Weights of a small mixture-of-experts language model, trained from scratch on English Wikipedia: 42.5M parameters.
Below are experts of layer 6 (counted from 0) of a mixture-of-experts language model. Rows are named router (the router's row for the expert) and show model dimensions 0-127. Each number is 128 + 32 x the weight over its row's rms, rounded and kept within 0 to 255. Numbers have three digits each.
After each expert's rows: a language model's description of what the expert responds to; "comes after" lists some tokens at least twice as common just before its tokens as in all text. This comes from a sample of Wikipedia text that the model never trained on. Tokens count by the router's weight.

# expert 32
router:085126122149163095140130133106083160113144167148165131141150118146153117204151095122174135086079090081170159190134125107156099108156133185072137106133116130083152106090203155119106143068123142138089113124109102186110127121140133113103116170158138112133124132134124096132106156109099204127117017175137138132144084137141150141158082094192090140143076101101193155096100117091157120072078
Description: Completions of short word starts, mostly in sports and music text, such as gang, chart, championship, album, team, school.
comes after: " sh", " ch", " g", " G", " Ch", " h"

# expert 56
router:093084160201127139131057133156150133121068185073081088162098093095120105097199164141164159107134131116106089096201083084112135176068155136168134102112159124171096107114108130144124111153108121159173121134122104109080103104155171111144131093123108155193162104108082130128109155161158064122099106094076122085165063123110157154160130134102103115132131082179163138110116136105187162136123
Description: Pipe separators between numeric cells in sports scores and statistics tables, plus semicolons and dashes in score lists.
comes after: ")", "%", " ", " 0", "1", "2"

# expert 57
router:140156144164100095177166116125090138146132067120148144107140166112151108120146174105084163107109177136129144130134141145069103059180113125115082164168093154134111170154067169103074118088150145098111158150103078134127158143143104100172164084161117184182088145127165088166108127129114114134140133063105105084120159157103066075129162127164150114094152105181070115052119059126088103107146
Description: A lone first consonant starting a lowercase word after the, and or a, such as p, w, r, sh, as in p-resence and w-oman.
comes after: " the", " and", " a", ",", " to", " was"

# expert 41
router:175138106200114114067127064199110107078157191130125175116175127105146172176118063111112110129123158069088145116081109124176124046118091140152115102164094095106153126157112140132165127181167142077166142147122169154123086100122096149086145114129132140053071082103150111107121140112158134153087159142089142119153155171134144139167152090132142118146103168109150129134043135170122127099140
Description: Word-initial stems after the, a, an or numbers, as in per-cent, art-ist, rele-ased, trans-, ph-.
comes after: " l", " the", " an", " a", " h", " c"

# expert 63
router:105094096105142122165142148083188060049154119171208095145160153159118132113153161168081065165174140116098127127109170084084109101097167128089106135115130130164194131118073119165106116123099117082128109180089141097115102090148131147150143188195093074133132113089152175120186128160171119164151128089082132117128119118136149150142115182080126180120094154112107167159129124100136113170131
Description: Single digits inside multi-digit numbers in tables, vote counts, coordinates and decimals, such as 325,660, 2.59 and years like 198x.
comes after: ".", ",", " 18", "19", "4", "5"

# expert 33
router:159112073076081139108124083135093119128136113083189180113101141119096127123099141102106156118109177110119141115181107111154132116148153124175148116112103157067113116097115154127110127091163093142153159134123186110098126066096069114137134194074168153096145181119112153175072130124132102081157153113148096084087164160124147083079187110156202173191155124187142127085158107163087158096132
Description: Opening fragments of multi-piece words, especially re, gr, ass and comm, as in re-quested, Gr-and and ass-aulted.
comes after: " the", " pro", " was", " a", " and", " to"

# expert 28
router:116092136085090175211144192155121150077105114133135120168152164156115125100122148158177058142100151160125123096111115124046094172111162116107137113099144169102130101051104122138068145172089150167139114102137135112121172114083146138182094112192172063103144100094145167098161112099089127123169122146112128148160129126106077140097079116132124145094091158083131163193136148122144106058130
Description: Year and date numbers, mostly century prefixes like 19, 20, 202, 18 in birth–death spans and date lines, plus day numbers and dashes.
comes after: "–", " in", " (", "In", " In", ","

# expert 6
router:121153173088207145166162208123085136155151119138088152154136187114088123097108091151132199099108107088133129080139113112110092113129119120121101156174098121215103131183152083112139193109145123045104121135117105188129146106129122097072136175100146173167155146127116170099133126091129157160110154175141134129091143110127069126088125089121086061137155153160107129109120159090118160118188
Description: Line-initial pipes opening wiki table rows, section heading equals signs (==, ===), and opening quotation marks before titles.
comes after: "\n", "|---", "|---|---", ").", "|---|---|---|---", "ick"

# expert 12
router:121137098146076158130124085168155077095137161179186143120160090147093133152124187131028105120134184148097150071125090156163124101063143089097126148143104094138106131113144130105066098096069131106101109116085139153114094097106177131116078177074087080116112104111131146099110169132184153113118121151174127152125081186175154128139079149142163184098130107118149095110090156110157076126145
Description: Word pieces and digits inside measurements and coordinates, such as m in km², q in sq mi, degree signs, decimal zeros.
comes after: ".", " |", " S", " s", " K", "–"

# expert 0
router:159135167144131152112173086117165119147135144094090143107130098049125146124118137092106103145108099168182078158149035081188161140154121137177115088137145138104113091100122113139135124127185131138186115114171066096140091176106121059130148102170074099134138190116104099087132096130150126066113121151130092084083155117125072181140185126147142169126100096116090122100147090123056124084137
Description: Joining words and commas between list items or clauses, mostly and, comma, or, &, but, as in "marine, nuclear and power".
comes after: ",", "s", "es", "ing", "er", "ation"

# expert 31
router:141142132183034122116192123116090093114117088088109174127096166122117101171137122128142130150111124139097113168159173142112130101098148096137179147151133120117123136207138139129104069066144130067134168091085126122173124154114071074147134172157171147108091089141130171164124135120101074087126106122158118128078180097132099182127150105148174070086158089191080124068144081116146136097148
Description: Word-initial lowercase pieces of verbs and nouns after the, to or a, such as d-enied, d-istrict, loc-ated, st-roll.
comes after: " the", " a", " to", " and", " was", "ing"

# expert 7
router:091148105106104098126119103138039159099076082130084151124111098130181140136075114101109119140104149097095143078093183109157108091069148150106123173120115110134100119119088147096157168105106138133110126094110070135108107069108152185163115106175171159124199141122170107150045109125107181081114140062121119072208123138138085116087133088121156137089154093125138105131128089125086135113177
Description: Word-initial f or F pieces starting a word, often after the or a, such as f-aculty, F-inance, F-ree, f-ailed.
comes after: " the", "-", " a", " and", " (", " his"

# expert 42
router:134090135107100142105163102217183102132177118152124135137154163113130087082135140116125175086151131068121155097123083179155185125126167073112102151143103106136121110110178121176124198132106150133164133142168090176187120073126145172098185198085169121159151096124143148106127150119107186146166138166121112128124109081107133111155127102126151139062092144126146121100131050072196117133150
Description: Second pieces of words beginning with a capital letter like I or S, such as ran in Iran, ee in See also, Suresh.
comes after: " I", " S", "S", "I", " N", " D"

# expert 44
router:182137118146156124147079139115136150147135201101110096101134117139185138141131119180148165169126149195136072156165070163115119143174167120148136059139163126120113074151104157146099189110155153126148138103148073127136196176179066149126110108136138128162175146140131158083180168190055114123128169140142180131144152123097096169144158114057137129100086098091142129183152129120088127097103
Description: Closing pieces of common words such as European, Seoul, Senate, Philippine, plus the article a and this or This.
comes after: " is", " as", "o", "pe", "en", "es"

# expert 21
router:105100175175113151118063112190147148046169156145155046144170154139141087127128130141108085137125152128110137114090179131114073145134134121062082084103122136118165080121083121176176170173174114108061085172125094127092107180140110124107111142155175100079114123108158122093104140180098191121159166122104127107132085094123099114085129080133109154110160129099129130158077157165115164109163
Description: Number words and ordinals before a noun, such as two, three, first and second, plus most and digit groups like 000 in figures.
comes after: " the", " th", " f", ",", " 5", " e"

# expert 55
router:135189046162111139115138135178139145102116164149140179109103141117178126131100107151091146141150073135068157125159102151172113120159119110106132143114088072163174149132119134105129113098064122109113077154071124077080141166176151108081147093043089142113114189145098177136115133158099166116112113188117173135110078155132156136116157102072104143150069109153164108199131153140171098158151
Description: Middle pieces and byte fragments inside non-English names and words, such as Hashe-m-ian, Kası-m-paşa, KwaZ-ul-u, Greek letters.
comes after: "h", "a", "y", "i", "ab", "m"

# expert 39
router:142088055159138165103169143099129119169146142042129128135045112087109097160147088215125131116156136102166146113124158103116136151145167131111122149149050109197108131156103132179128127111123128134113178180111070153136088092054096133112130117103183142134139117161105158119123149078147157215117152131123153089137174166080102147126126106141130168164175115071125097154138138143123090081126
Description: Middle pieces of foreign or proper names, such as ich, ch, ist and ig, and accented-letter bytes, as in Lo-ch-ain and Ch-rist-ian.
comes after: " L", " R", " l", " le", "l", " Le"

# expert 8
router:170109117068144179119123119065087135143151104105107128114139068142081102148144090172087188110145147126189104113076135187150098181166118097130140127173106155179091096113137097079107148123143192195070148154107143169107138052094111132125097129177095128117130127120140136117150108080152140126149131163087118182107165083128075091090140150076170104171105125151171116108109143102138073152179
Description: Blank-line newlines before section headings or new paragraphs, table rule rows, and the first byte of accented letters such as ā, ț, Ł.
comes after: "\n", " ", "|---|---|---|---", "|---|---", " al", "j"

# expert 43
router:203109185109141128147148121127082115168116149154134108158108166086097079119098114138139131158155140160076172117154087176131106174139107136057064093148102087163092102093161066134148112129119096097137101105060101149094108072123128096172152156149113141115175125146128145100103169074172088171129114142111151170156116120085118096068083110150091165089117130093159125107153210107147161094181
Description: Dashes starting list lines, and colons, pipes and periods in tables, dates and scores, such as 0-0, 2020:.
comes after: "\n", "\n ", "1", " 2", " 1", "2"

# expert 2
router:098119155108129152150219087091157117088137063099163076142144116092081136125142073084135118100177106095107181111163196053089139176127136119062093120121091088157100107108150147095173129119204135134142146128104146087087152144149138099077107095093116119104110080103153124154143095122145096114124138117070110147158122135100122095167135164191144140138134067170161148139187146094177148131103
Description: Short consonant pieces inside names and rare words, such as d in Waldner or Walden, g in Boosenburg, n in x_n.
comes after: "al", "f", "if", "un", "s", " 6"